python train.py --d_model=128 --n_experts=48 --router_logit_norm=2.0 --n_groups=8 --groups_per_token=4 --lr_router=0.00085 --batch_tokens=32768 --train_tokens=213800000
Below are experts of layer 2 (counted from 0) of a mixture-of-experts language model. Rows are named gate (a neuron's input weights, with its number), up (a neuron's input weights, with its number) and show model dimensions 0-31. Each number is 500 + 40 x the weight over its row's rms, rounded and kept within 0 to 999. Numbers have three digits each.
Before each expert's rows: a language model's description of what the expert responds to; "gets" lists some tokens that make up at least twice as much of what it gets as of all text. This comes from a sample of Wikipedia text that the model never trained on. Tokens count by the router's weight.

# expert 40
Decade s and digits. The s in decades like 1970s, final digits of years and numbers, percent signs, and plural or noun suffixes such as ies, ess, ation.
gets: "0", "5", "6", "4", "s", "3"
gate0:550467522478456530495481495503546528468499552438453573462496531522486439469492494586506484482476
up0:472420486469411501498518520570461468483442517454498495508498442486559485474552516565472444476482
gate1:525533460458550525521508456515522539484540552501514473478521537499475482510463493504459563466535
up1:529537490524476563520582491455477574479491490515457527506526512523527460396527446510494471478480
gate2:510513524478464410518493528463489446516486401460460475463488518512458467528464550517524467539506
up2:515535501521576537466542480504511565546496555463539522584545509468516503497512444478498501502510
gate3:528482514531477505454525514490480534502560505468428551453550522566494533483536464548492423522493
up3:420555408478546524524463459510560440515556487525580503545477486473555440552469517451540550445460
gate4:449533465455491557532484494526561432516515469500440510537574462486523434505517499534463537525542
up4:561469463493482518539509493499528514430458515519409508500528490505453480444508484498481468573588
gate5:463470537515597438423522459479526412474529461472469524476510463476498534483540523563556434517509
up5:602459528522528453407516435505493452504565506462476529439474524490491417426522543509491457560439
gate6:431516507485475483458440430527544502473518475465491498560487409523464479558442499522480452532484
up6:531530446523541510562472579497505539510495493517478492491450467542556546406466525486472479459540
gate7:560455543453466548462484410441498504492416485480544544577554514494471526582413440442443514530509
up7:464516463534561479551549507531547480499595521464446465443464522473502417453515590553548497435547
gate8:511587533462557500422466494502522491529504487438491538512520477454537495527415462525515475442535
up8:528541449488476537496524461483532494464416534451431471510451507531505503468459518496505469498486
gate9:488469488492444583514522449501517546553547511491476557453521432453543552537555465608460490566540
up9:444551531507489532441511494492493540473406430438478486591515485523485532497522529514488428535539
gate10:493458503520442515570526517450531480590586596463548459463485538497567499485516461452393498464421
up10:458618447482567501506475573595481478481408493471418469541493510523476512495545529524507491497524
gate11:508494483481499550512521540482506514487473470532540499470549569435438502560444438523493536527509
up11:530463486557541415384508515468434533445473472478529506501519473500543543522512502539501462520501
gate12:404554528494519526436460527537476422509541434435466567519501487476478468548458502558546530560500
up12:464486566467446476524506438459519444499536521494484541600492463463530490588489493549480496495485
gate13:492497583519506516490472519497527527463481466507507525518489484463463466586403512470522531595510
up13:461494548520564478532489540524507468485486489496498513519463482535486510477460577472477534524493
gate14:495553538527461503511529554478482478463479464509557591501519541539512464526451550472499469567561
up14:564539499478442589568499556460524525506499573491491518500507490490454513562505510468436522467414
gate15:556522570512542431494432553478507488466505533507534505479494509475485458529470546520452516537510
up15:520550409516445499490525529504471525539479528438521521524497521474518480535468520456475588483471
gate16:536557490454516499550478604479499489447492474475427532525536536492462510544455517475489492564427
up16:512516484465450547449446553481478582479447462525405508481501508504489500501463446520511485566464
gate17:521529540498462497466523588479496466570538533440503534482502483484517458472515521533479458523529
up17:506476485475448518451510444541491547427542495477432537506530521477519461521541481471484486605471
gate18:584499533500484542538567457567494443493462472414544545433580564474439435503472522476494487561445
up18:535498556555455483609565504540577393496549513456495510482463579561493443513469502480518522521394
gate19:487532496428504517454430484479479567505448456464507503562538462460570482497460495538455480535485
up19:511452506522578430545515522502508413507527502533555496459492538492546449449440530506532563495429
gate20:491573507510566460493514538462472435572532586470509514499575536508569513501501519500553519418489
up20:458476551482566416514549448505480463538572425494486522545470569556525495476472543453547551500507

# expert 25
Spaces and consonant onsets. Blank spaces and pipes in tables and career lists, plus word-initial consonant pieces in prose such as sp(ells), sc(ale), t(aught).
gets: " ", " |", "-", " sp", "\n\n", " f"
gate0:514478542503448491510490473487532559503485545535492465517454546499512524521540491498495506474416
up0:487484533483472463517454468444552565529457524545499454501450540494560554472524495535515526462434
gate1:445483518494462487455519457566580496526612506498550580531518462527521512556536465493507536518507
up1:488489584546553483494500512448519434466449539525567513559562493485522528568478510421417478514544
gate2:486530513517460482468533574461460472552489512452425536543506466492613426590539410472481454514552
up2:430472551539458571505487520575517489537559492555491530503427527478420550363466537526491527486440
gate3:547534532526533452459501536522559461437474498556493507415479524462471474526492550451504537499478
up3:536494498507498498491500590517553514405489515558536483422541488439500439513526525429492483498524
gate4:484493457493480528479469454477522478552535486526545593507534491534624489463448548479472569469469
up4:500482511498513582560539504471532472540484507537529534606550568505492564506526515428519509542482
gate5:493545433433511539413485497476544550454534525408480559460521456518531502561461515500543532400537
up5:489592543544517475505500552480442457547495531541460477526501524526522458484504528513510510604543
gate6:510573563460527542524524505495431493531526565457501463530554490413489488475551520473495557431514
up6:557506490459483504512504504508454485486436498500521464560545515516541529516515493504508519499466
gate7:527478510409455603500527489497545452476530499535522560505494509518511543592499494467522479554523
up7:506475520442417512549480478507559486493528589512518517539517555478472485562483492428479504453501
gate8:536455517510474518484530480535554514447540432508463545477516518538468509524448538512520493535468
up8:511521516473432480495471501518496513569496572481520501470450455442538542403501483530485519462525
gate9:479512458472496454485491521497480497498493531490473534435417517507532492419515539518449470495416
up9:520551535530524498500532504480498480537503478507468492499425479527553524478465551524531572465470
gate10:537537537436510518456508418489516415501510441489510562399526520475460500537518516494467459500486
up10:475474537514554510489460527450541508428471557483470457500565535554521490530456466540528501509499
gate11:475505470515490559511497478593510484491528534471447503452529537507455442469503563508492478518532
up11:546465500439545475460485592430432532600476494532561467559523501473523490553578408470453454480555
gate12:451479518495542516447459552483527491477525453465468525479488481466540453584525469492471383498474
up12:587522487509470402497474446495503479520462533486507559431474460519526481416433558517496571464513
gate13:529533576524468504520546482539499469522490484520434510457442525514454486503513493504510550528413
up13:514496502539534447447446525527491516470568502458587510534486495522520479532480511507461489455592
gate14:497508482541506495440551477495498505607555517472527493541521535539590528503509531492475501389436
up14:431533422471504476526534473460506487526493486447499532575548482505600532545470579532543487489515
gate15:531476509501490475443510563498519478509479500496463558533502479516528522448491581442503414545484
up15:560527528502475451541506484511505506471414588508536513495505508469453505513479490472454501504528
gate16:548466483510432523490465461564521509538551516506527492478531510509550466483559462498509418504502
up16:455531499492541516496493535513426515492492443502440512500425494531415489515488495459439503464479
gate17:536483513524562494449497543504490506490539510482446489470493526579475457514532515518541529550558
up17:543498478472521510544507495482549444489553450540506536440521523508408475502457499489485355484485
gate18:477508477478507558478444520526567521482485520458399506476517551518501469507482557500489467466429
up18:467584442506498512498515566477563504517469559450514467538535584517536514509513511537502396517542
gate19:481467492512478538489468531475550428429507568502461541565523580512477552559462536485485426525550
up19:578505440529523498490496528537496543556536511538524410449558509548481499418514521540466462446483
gate20:448542543473582498489487457536473542408488469493496503505517494506525511497512540550511458482470
up20:452484526479593535541559445495411443526502479529538487504547491494485566480520575499503507460460

# expert 13
Short mid-word pieces. Short letter chunks inside words, often right after a capital, such as G-en-us, H-er, h-is, Gl-as-gow, and digits in codes.
gets: "er", "en", "is", "ar", "a", " c"
gate0:486519493430395514546484569474437515502480457541529478501479499523487528464475558489437507532470
up0:502480478523549566538457500527500493526588546522506559469514443544441521496482493458509532529502
gate1:544465521508362487523517540466533605507493517533460469560503489393491453414470533518485539456486
up1:486491518539473474445570518511487490510443517621468548533614512537529491480446435523547501480551
gate2:537507488467517507440474534524486437504545587565494501474535540474532456458464471474514477540520
up2:481483512528512495521524497521505470486449430400482510553486432504422482596579519461447482480454
gate3:548490483482493513590454477452428513553462505492492426498467614395487536515428560528496504485461
up3:579511477490525500573451501473449501574491526477476394411460588422451515486439523502470499439433
gate4:428556508507536514463513572540461485454536532508449595502420495437547435452473532452515471499408
up4:431559515537522497521493590566493566435522467445543559430438475502486532419474529521522523494453
gate5:474554480511493481473486577546516546458483435495473523440448532460522483559523563429483427496478
up5:497525528571461526461471520547524566507546446547527568502489455484478546471458541492514539497528
gate6:525574472494560505459415581577503544463473504524467481491484508520472516564457479472499488431520
up6:485429534521474522529574456481518430496549467489491497492521483455513495406538543508453485533474
gate7:550486454468456451525476505563492532480563580526481493471540547522500430483534522500471519464495
up7:456558506496547479498514491542537421521477492508505464528493570493534516484454498467486453498474
gate8:553544526511448493518484531483375515560528523499546482423530464473505442505415537528527478480497
up8:511494511461416477428481496450544441534511449475518558541445515524497490492552526475496504507490
gate9:521531448513505548526471554553480531463527487525480422449545524488447472468501520427466463464485
up9:538530511521468546449455543496433544495538448422486490525417503507473501542516531493506540497423
gate10:456547543476491545527527507519519500447475456458501565538446488540482477558526515480447473504514
up10:468481380483449481512484533545551531487457510570482532412464494588554516422542510504487500477500
gate11:503450434464415520492474518536522517533520473450392493484455560531512506436522486495445505470451
up11:542479443506406547570470513535561572499480428536450479468475541548481505454508472513441519505443
gate12:533522533483432480458552572509452485494423454527450483550447470519488441514566533478454458499419
up12:521481507543517447504521473586485475462448472545481521496470564537434518442538544571559512466480
gate13:582479499495538523555475525519553477462501499540521509523561512477491450461473525458471466493467
up13:480530458438532524442483510517447481507517529527429459503486484535468481452488480464529464525436
gate14:497519470461486508471565538494552474448485489578441583522519445506563528524575508509456475502492
up14:510487460528408539513498528516547485492501525570495528468505522512558523436474527513430502512471
gate15:529515525444449526505401537505467477571556434482416384521476423493526488532487446474525510485484
up15:519424494542524517492498525509569452442438513509479525517547546531492528489455512500520522519508
gate16:484468498510453492510562479429462502504455466467540544510464474524466494548484529477492549507463
up16:446472488516437455546513490454531558458468503504519473555520467407469460499517459521476519466568
gate17:595481496474579480411493487425518524533459537510477502498523540463565426505452511521526482462547
up17:423498559468456541510501495566469476500568449505550479535473431495470528506516519500508484508480
gate18:561492432482527485489437505452466541446438499573489459446541492415547510424473488512491472564526
up18:507513584486505497444424475431515526491475560462503460553497469462481424481460478515521505499533
gate19:488546424469422422555521544535490431503472495572468469485501562531562506471504561461484481465485
up19:490509508455538544517454558535513490480490497461531468488527471499432476516485514487480442504498
gate20:486550514462512502439497492462379465542565471417512467537460536520489509603512572481552473509526
up20:553465481442496480468474513494501544483469577495586525541512482458477532498504496530496440477506

# expert 19
Name endings, infobox labels. Final pieces of place and personal names like -ton, -ford, -ville, -ley, plus infobox field labels like Education and Spouse.
gets: "on", "ation", "ia", ")", "ine", "ons"
gate0:491537424485522519549514456577475451464466484448480482518506477459446559554471530468465484513499
up0:494510532482537525558479508490446501420416520512526494491445545513510518518422510482493437500519
gate1:486450516474519445483500518476479485512510484388521487514401478442463575594520468451514472528442
up1:450498506508567550442501458567552439557495437458584480560508527586536514531532569496463463474465
gate2:460475497470431503474551476511412526486534483549462491499406512496470499480490464465550489549515
up2:507491560464496544477555573548439544540535486532501473516454556564492558535498493422534484577435
gate3:563443517513497522545572510517518426574538577520466462474487541542424519509541487502502505505524
up3:442466459573523531556538584502535475526595494449437459512446527559494479480505549445450488505453
gate4:516507421508427461522476466485447449502492432451504540439493549554465575532538450488508445498480
up4:483490432451533501494476471502497517538468502532530532529520397498487505510496538522499511550486
gate5:482489431564501464576472502467490439521495432517534492501508567463500561523551437475505484530533
up5:549579489523449471548493500464368476486473412444497463470466531440458491515495516502425471576472
gate6:523508506529493460470485523503506500482540511518471456424518470444516441563473504468454461491469
up6:511516499486541518513503469501526497444438523437506479494462485552438515496513491472504475484516
gate7:547535426523559517495453523534519473545535508452509507473533550516404528462470523447444428473474
up7:510471539473589524487524526478526563427437515540495495555469474478545496520501545527567551507518
gate8:557541468478583514499509508506541455464502484504475500446482553521532446560453467566508530525510
up8:539483461530503512396517535532519473481573492469434433392568502516494423544557490430441514592459
gate9:538483473504472525548482544533477521442516468562519571476587476518596587471565514475498534443450
up9:517532477474512506519479569475449553444539460560483543509527457501574573514549510465503514387418
gate10:395527525533471528395543481531502464530570479437506512515525519477496554517525553512514512493526
up10:522467416504491554442547490490547531487501474599440479541525467469591560446480456474494541595490
gate11:494538513505543493498478536432502480507512511436539525489509498421481496522431529540530506425574
up11:460496475462487483505473493515529467465470490578455512551448588519424525460476513481500501504513
gate12:527526499482487404514507478521551456483501473459518458469560548463470552528507569422457459455491
up12:475499520585503506502539572467455458559446476470536468544483476486422509523438510522477458534512
gate13:498527542419448469516597476515465445410552507505488490502539466407553526509554480536479499463508
up13:475519492435450472531534453490500453405529539521461499490528482391556531483583489562516541488495
gate14:483484564523485506574491527504514536459475485509507560438517577517505558477493485498541506540531
up14:528503456540481542400425465464444489501518513469529438527456452479464447481470518552459497473533
gate15:469491441488467556480494451519503489492504479526499529481447503476460492476494540462521520529405
up15:478527461480548436473490499552519475601484455466538470528463482528447528554517559484489495484472
gate16:570508509524484497516524482458488465454486505518508498547521435531499548486476461512523522561540
up16:546505550430537454450529477472507494455439481505540527498517453471517561487533486497501506509520
gate17:527479460504537477520526495473429520508596531353552514539500432475554473551504576551532499486572
up17:489475491489447438548531463483441475509527504416514530561469496494485458527525508571568519501581
gate18:469526525536453474514484526549451535579514531413597523545526497448493522505509538482501515460441
up18:520455447465436454536479447525449526517499442529548565460479543499528522462533521504545561480487
gate19:388519484517424508572468519504519421500485475493547491496475519542554529544504487493465476583485
up19:515504428489458524471480543491528521516478586509462508571411449546508495524443576521494501516541
gate20:526475535527542515451519522458423441496509404396477457470491444459500525488480511452505513551475
up20:518507504520550516433492490536537522504554491520489538502572463584564461573524486502495513505499

# expert 26
Quantifiers and determiners. Words like other, their, all, more, several, two, American after and, of or a, e.g. and other historians.
gets: " other", " their", " more", " some", " all", " than"
gate0:446470537478526480503553579473470553500509461531575487492537451516507499475446587466459452460431
up0:501510451501529490502474479470431563486523524544502478460504456514527484508430514474486516459476
gate1:549467512514431515461529513576472507490453474549545552440490513502481529493534471490521510467481
up1:493467514449447514509524513471533492484479467507572556493470522512473489461542519549524610456469
gate2:494476547542512416437511555502494549454471476522538516470493498478552537543448551509522541420484
up2:459549521428458523468530483468431525504549547433542528533538483489574468552445465563446508439468
gate3:488501545506512562498557563406468449501499449465475507571463509520552512465446524497527553501490
up3:518473433520463445548437460449532561481428481488539460473480474482526460495485458560518549430495
gate4:476445454527491446485480536508552581495478527459440505505480521486469493490543586573548567490590
up4:473561518476510538497461493494477482530527498561511494513485497566521427481494434434537494509453
gate5:448537484536558548588512525448467459527535517524419512493461552471532441487520473504545457407484
up5:546488494461478461469489459474489492510509445474492491508526535500449552557533536526428478547417
gate6:528492483592490499539498536556468512552503515546510504419511523531600511560515464412479519499556
up6:530498508463473445474448521488513512500468418382491456507601472478450523461505519547477528523495
gate7:557536510435521473462497548537467502482561474462505454510561499510479487405497554510483532432451
up7:519489540542504508472509507477519521524467510531529501516485469437573462430470505598484501481422
gate8:570453506533425558440463471537487535496467432500498447457510447499474563532508471454538496498514
up8:466488499429524551432563500506559439530544577516487526495466541522497463474534535474397484548490
gate9:499517527549465551461565539487527516484531501466517515476424458537462549508434455509524512542498
up9:561482556428481499492522528552542407449502527589522511577455541487447461524449527480471528449497
gate10:525478450492564440485483496499483516498470499459498508452479452446530544459464492565494459534426
up10:470450467516492435442439472479548579501535444468517505471513448472556500519573503541565517533489
gate11:556506506484381486505431519430520546523537424519504547542503412500493505540442522508492522469481
up11:480530539547559467548502522483519506532409553583477496470512538539520535501477501439544460542432
gate12:503507520528512489503465534499526485597480452542502495544477480480426457565460580480481483488543
up12:535526477512499452471542490559518489473493496428487493484489531583475503465564425489525399545453
gate13:445485554568496528533549569464466492461515504533572496543502492428444454551513472582584558466497
up13:531484463414510491471476519492551482551457462523452526493490466501510576470521508413443420511461
gate14:541485489513513515492473523585530515475511470496508467467529522520517519519506474505546569460483
up14:457521533478420530495532556483488434474466495495513475518466481476442540530508417441502429462487
gate15:536463562503499440426505561492551438493508456528462504435523511459586503498481564473561445451479
up15:491531471487487506390502452541568469509528541499491483474450492536530459475514466427480534548497
gate16:601483469535468479512474491498564516483485478568526509520468514492530474552523504521571462448503
up16:447557522387497531468501458498435498491585542483514490505467542578445481546462517468496496492538
gate17:503536515597483552514541495529488518508523535459449513481508540504557490458466503419576510467535
up17:472468441402443530526483530442494464510467487511476505560484489464470482558561458446530515489521
gate18:548513438484547484440432524476579533489504513485519511517547439482563502414505479527525535489540
up18:454528510472540554534541498429461401534444479509564515534433472540464454514391530570540482434477
gate19:467452490486426457524524553500520544490534548453521514543529535478413486514503486508485420533451
up19:568444508519499448560466523466540500500507567504439459444491560483401478467539470464528430550465
gate20:457438491569467496506447520462499574522443462545494507551389499451489478517502549593499503466536
up20:473553450505501498520472560495416475456479509502516490526534497567445515415510562456529469464441

# expert 10
Early word-fragment letters. Short vowel or letter pieces early inside words, often foreign names and non-English text, e.g. Shin-ch-osha, be-y-ond, F-ran-çois.
gets: "a", "ir", "y", "o", "or", "u"
gate0:430506517563449396470529439556455490505525525498542464502457456521594496576569537534498529420483
up0:528473532408560585512447592456546538452459468536455479479498528468409515447445492432441460517514
gate1:454477493514498551526538513439453521522479456519523398487448461461530592560496456505500525521512
up1:527532447441460484531473524490476485588550446459428482452484479576492501467479626484497500500474
gate2:453434471493465546550460459424571519543456530536480468515531540524509511506528530523423382494511
up2:525434464508555544540535436503566507455475521442548514504572566485533534536538436468504494493441
gate3:476488529501506524491469394544577503534501556440490577524560564553464552445523475473559526513494
up3:514444528540504502489460458460551430531487513495469507523524537458479452473509453539503487463523
gate4:495503544495512529460585541479459467458463422529467467497541417504528522453552459497512479527493
up4:474486488534485533499545545593589512393519523510468575492481509573493514495504492478555483437535
gate5:527529571494562509471431536498473592472469516476533447459539478546532427530492500509547483478491
up5:488446539532534458500524567462459577472460436494502432478512427523469532538424466534518478534542
gate6:477554509445528542463586476537519444476590544548498477488521552487496513471586510516508512528507
up6:504442457541397499574437456407496512621459470493541530513511495509518496530438487530508490473504
gate7:485533454470496467509441440509500571492501479445548476521521526515474536507500529545523524472518
up7:495506515540508522510548562525489446525466468543455581510475448480507489485497446457479507558460
gate8:512495502505508459501534597571508439477469509498449396476546515490475460484464481439500444476437
up8:472482484534485488574493577591479502472474523537492463531473577421501526508477509493528462495503
gate9:513572541464518576449556510499526510518526511544487455516539517528538436495484438448424487419447
up9:542510556481520451429575469497445478549475529533535472476546528471509511579509541475476500511487
gate10:537468453461457499514465626435463581546478497485442423542460525459504511472454519480486474499546
up10:506471486510428532517456497495498447581448531506526463475467535467563458479497430510503483493480
gate11:480497475459511522508435476465464597516526497513517488453472514443462483462436497538518500490508
up11:433543497481498485506540534513512493511533594513429581512544474534454452527494489530520550455522
gate12:462564545501444475511555551575476565529497510506512428521500468459536482537498536515470482536576
up12:471533495487455557482434488448524567518479525493528510474614499486537540478566575521485556528528
gate13:485499469445436488448452490531499547546467514481454463560507483524480514474521469527485507544551
up13:533427506509567453542513556456462463440451401498505470471481475483498461560423508483438482496445
gate14:442457508522416508523496509535538436515515507528559545470458523565525507550505516475533531469426
up14:508486519509570428557443474510537517509432455568486456550510485401492501479415426506499488531506
gate15:541527558553524478586557423511508457507487526533456495481556504469549527486459542435471477535526
up15:510481534502497503547504433463492507522519518459470515433517490501539558551439578513516504515551
gate16:491477509518517520550500478512571471465481580490443528457504490456463550489469487480575554517468
up16:448482426542505508475556524490472418499504533427456520486435527418439470524492505506537481531512
gate17:547574555446483517520461489552493544537543491529530442487478507531464493454465518455501467510438
up17:512473510502548549519484471516524501493458491587565409477586483401440478518521450549512479459481
gate18:477519517550462494484494502559531508573531486449489513524456559499516495567534491469529487433519
up18:617442471553580457549513477526497526444505525429514500456505524507512392510460567484520481458549
gate19:507517566444528417500443492524485569529511530526507459438467516463476528473467506540489480489551
up19:472564547493429502516469523487505506597528493513437416471530451522482485490565518506506495497521
gate20:559535472511466459507500495451521514413489508464528524520501515540544489439463572524504520394473
up20:522465477511445473501552399485538457480554580499463617531533525521555444457562556547503497466504

# expert 3
Past participles, action nouns. Past participles and event verbs after auxiliaries or subjects, such as been, made, won, played, plus nouns like victory, defeat, education.
gets: " be", " been", " made", " won", " played", " began"
gate0:445510563516469501470547477517516505584610468493492472495490558456527475525427554460516512452571
up0:480489445482538405533483610522501494426473494503454523504480432496520504487542494521537520555435
gate1:554535558515505550424442429430491524490526484508455438474433502416476509465540490533523522458483
up1:492516443497533484498490512567526505406521511550488486498519551527458476456513463519509548517456
gate2:486483485499513512488550452502450441451418505495450509413554503467503461464477482574474516520434
up2:525473483451442534482556539480456457530480569514472522430456466472488457487565483507496511449429
gate3:515498513500502524568534452495438454551536482500475522432533475523468520478467539506477488500534
up3:495431522557507473448517533442526544493534500448500509533396532422591539503450500502494515529524
gate4:483505525539433520557537563531509421481518497527475533459514419449513516467510437506527496590466
up4:447444474464470499409490465513601546532479496426580499493502497500468449565491588456459496438500
gate5:469507565543484479490470490475500513525544500473515602564554443477558470496520523486472453553520
up5:574528527525566491511459546578459533528523486512496526519482507511565472434499531509524570446423
gate6:586512516500427525488470417489529498550478464493480558431516498481554554563491449463566512533543
up6:461464567519533484483516540598503490516486486566545491563532466480452513460518571494442461503446
gate7:489553520551496500485499493537544428462625502489473492515520496551511487533527375462461568488552
up7:504432453497517518519554603460491565555401510440525518458553473449497482469485506556463468501478
gate8:512491556490419549537517558421514418533459516550495524557512509440539457571494441476472537497548
up8:406519430546564445441452430539460495496522528453533477547553586598551479568481513566494522482507
gate9:554500498463519486545449454500494508467528408549555521512409489514546542495481480550537489479417
up9:575473545477489503527452441482552487555499413531551478508390455460506525485499557518559453455471
gate10:525523480506483494409491424528508462444487441504486523446484564540471472562508522573558500472553
up10:483526491502552454412455447535479484373535425502466485461515535544509451431508467601558523507484
gate11:498508489456462494546461456515445451472484499449415521513464513497494492602488442480470516619465
up11:405526517538528503450559496507558556553594537523498474465453496548541450400559503518536536474588
gate12:450534552594483510432472507537470489479550531494468545567544381499483588500516472498460479505469
up12:473543600589516556467500531447484489423520511475537491550541431491411510520490497483479474562479
gate13:510480511508483459470518539501488482462572525467520502488452509435573591494488601534470500508498
up13:508463467590542563478548504502479482510498498546494522510543458517492450522537426459549509514517
gate14:504463556493492507520519516528519371525499539455511534436545501500476546504479485454549480553565
up14:564485426521520502523425498537468556449509492479540525565544526432501527579523495520500480479556
gate15:471460519487513514460481469461445399577493482567511519441548514463519489530530536497547469531464
up15:470574480489526479540541509537497563473540508449583513480435508556479478472491439501469474531419
gate16:590474591493484492557443521508496561464555510427488459491500457458492533504541573505523477490455
up16:513525516459504518453451437592458543440479479506544440477517566434540532553552509510578512453468
gate17:448540444465492481449522506502514521515512505363500506453468504539549513529480488570512483535511
up17:528507541511509510598486467564469491519527478530518467484496483525457459472509546457510518495528
gate18:537436492502458517573482431577478554514497507512566496505511487473511599490532478427447504413462
up18:545482506489465487530448420503513508540514525453511512500521482451505580468520453453435482459508
gate19:529537475467479480456451503507539534531552488408469497536498590493490619465541598491538539427519
up19:494489532547531532553535551483445466510430502563528467488519404497483408508451430446432482539445
gate20:469515557475499501533472411483488484472503526496537517441489467405526511484520447519592532551496
up20:482552444537441498509468492497442569462461529463452487493491477491530422548449411516498531530475

# expert 21
Section headers, verb prefixes. The == opening section headings like See also and Career, Personal details, and word-start prefixes such as un, re, dis, prot, rem.
gets: "==", " cont", "Personal", " due", " ref", "T"
gate0:484534476512466491499409468495497527567517521478567415496400522515541562514533449510489559448432
up0:485499562491539513459490471461530548460519484492497506484529585532529499493448471556431540551478
gate1:514523493540566530546516476419510501534559496476503539522455497451513507485565494545503546492499
up1:543517494534583539523488450445534466497545491454487512525436495430508547471531483514607522470468
gate2:573425505472493496465490525520426515565510451530557537499453524547451486516500432493506485495483
up2:395540443466506486485510468480559463447503553505405463482443459471477514506513552474518464490552
gate3:472445547521494525452491555559537489445470482559487561508493515498503511538556415498465419522439
up3:490448542580483537529488473545514458417495513565474529422456511534465494508493438546529514555445
gate4:562484492531498490490480495541498499432509444554534534515432540462532523477565570542481485460482
up4:495549482444470524518477494475513484531536571474475433425519455466506515474465466493450488551490
gate5:466483475418485531495586567492505478547472577464448517576419486495563495492503519461510441541451
up5:557466496525486462551500467551504542432517476496554460412496545498411462548521474469438524467515
gate6:456475465508444500504509506552401516497558513560423508491541495486515482490455466477448531451434
up6:472449508454489516474477384501512463523541496497472521574482402466536468529523509510478497518423
gate7:523496547504487458442470519485469463531546547466487477503471587529550522526533529528533534543524
up7:578504483517481444539509476523466524503505483487486479463466489581501546560472520475581470527531
gate8:508461545446465460522524569510491509578448540496548490512490498477520484551476551555493467483482
up8:539462463455499502510487538502467593540469506449495465498484434434512503531461506535460498464422
gate9:508480446441517538456462559529419487616531528461535433521519505412526454560497522495526528486482
up9:498550485539533498523500490436454461597513507507509509463478486494551448492431483500551539518523
gate10:531448562536517456548557556469507452477456472476473522491438482474519560488507530493536483486390
up10:484560445429530551503474499587459518567532508533480491481511508549448465499481458516456441506541
gate11:510471516433525446481560534536535487529493494496453497500512544453406447571462489491435465570524
up11:470500474500454531512558458563486466441513528478577510547556451516562514500487504483572467414477
gate12:518521505488466505487467487541562517447518473506463491450443446398470499457483550502515486540471
up12:517470482481531506455572502506440469539497504508522486513528518613519495461499430489466560461530
gate13:502470485493475518487502582527448513530530518426443489504445526412447552467461524446518477434535
up13:551495476541529511521494535498446510496469539408433475474400538471480545471442543469457559451528
gate14:559485521541487493509552533439497449585425422549580496526585565551431543496545500505549512486491
up14:523492459434526501546423463487485384463552486572538555446448463487496525504477510407459481459504
gate15:430472470441488550572469412586506459526552548504500491488459504461473499570541559439450450529483
up15:457466495469477514498507452559470519518513552468537472492498532493480559543545533477501546531510
gate16:528533465499513480487531491469480505496536476506532469522487415442576460539587518514486415453469
up16:469547488499525486447531573502473448462496458498451436450487485489569465522478486488479504464459
gate17:551518588478463497464528509456461527496450467496526514472546480459474508518444509514543573544463
up17:524461511551521448539503516498511509492463548573526499415521440535493489533481548522468486520516
gate18:546507499476508526473457457604512522473595505559461524507514454469564502526508449468530507524436
up18:548535493511484520402452471537537482458522498562464496492491438502561486457499480530542483497530
gate19:585508544492508480424509512479456547518512501523478461521474499474463478577491528517500540551512
up19:551523551502534477431487532504455573510539541448466433549419533463470483525430461539472583536527
gate20:490534521411410525497538510551447512493435538488447514560494518518450486518561491508468456533523
up20:504510491434474494532523582519409537533414492456422506516472491464471519550485488498437528533533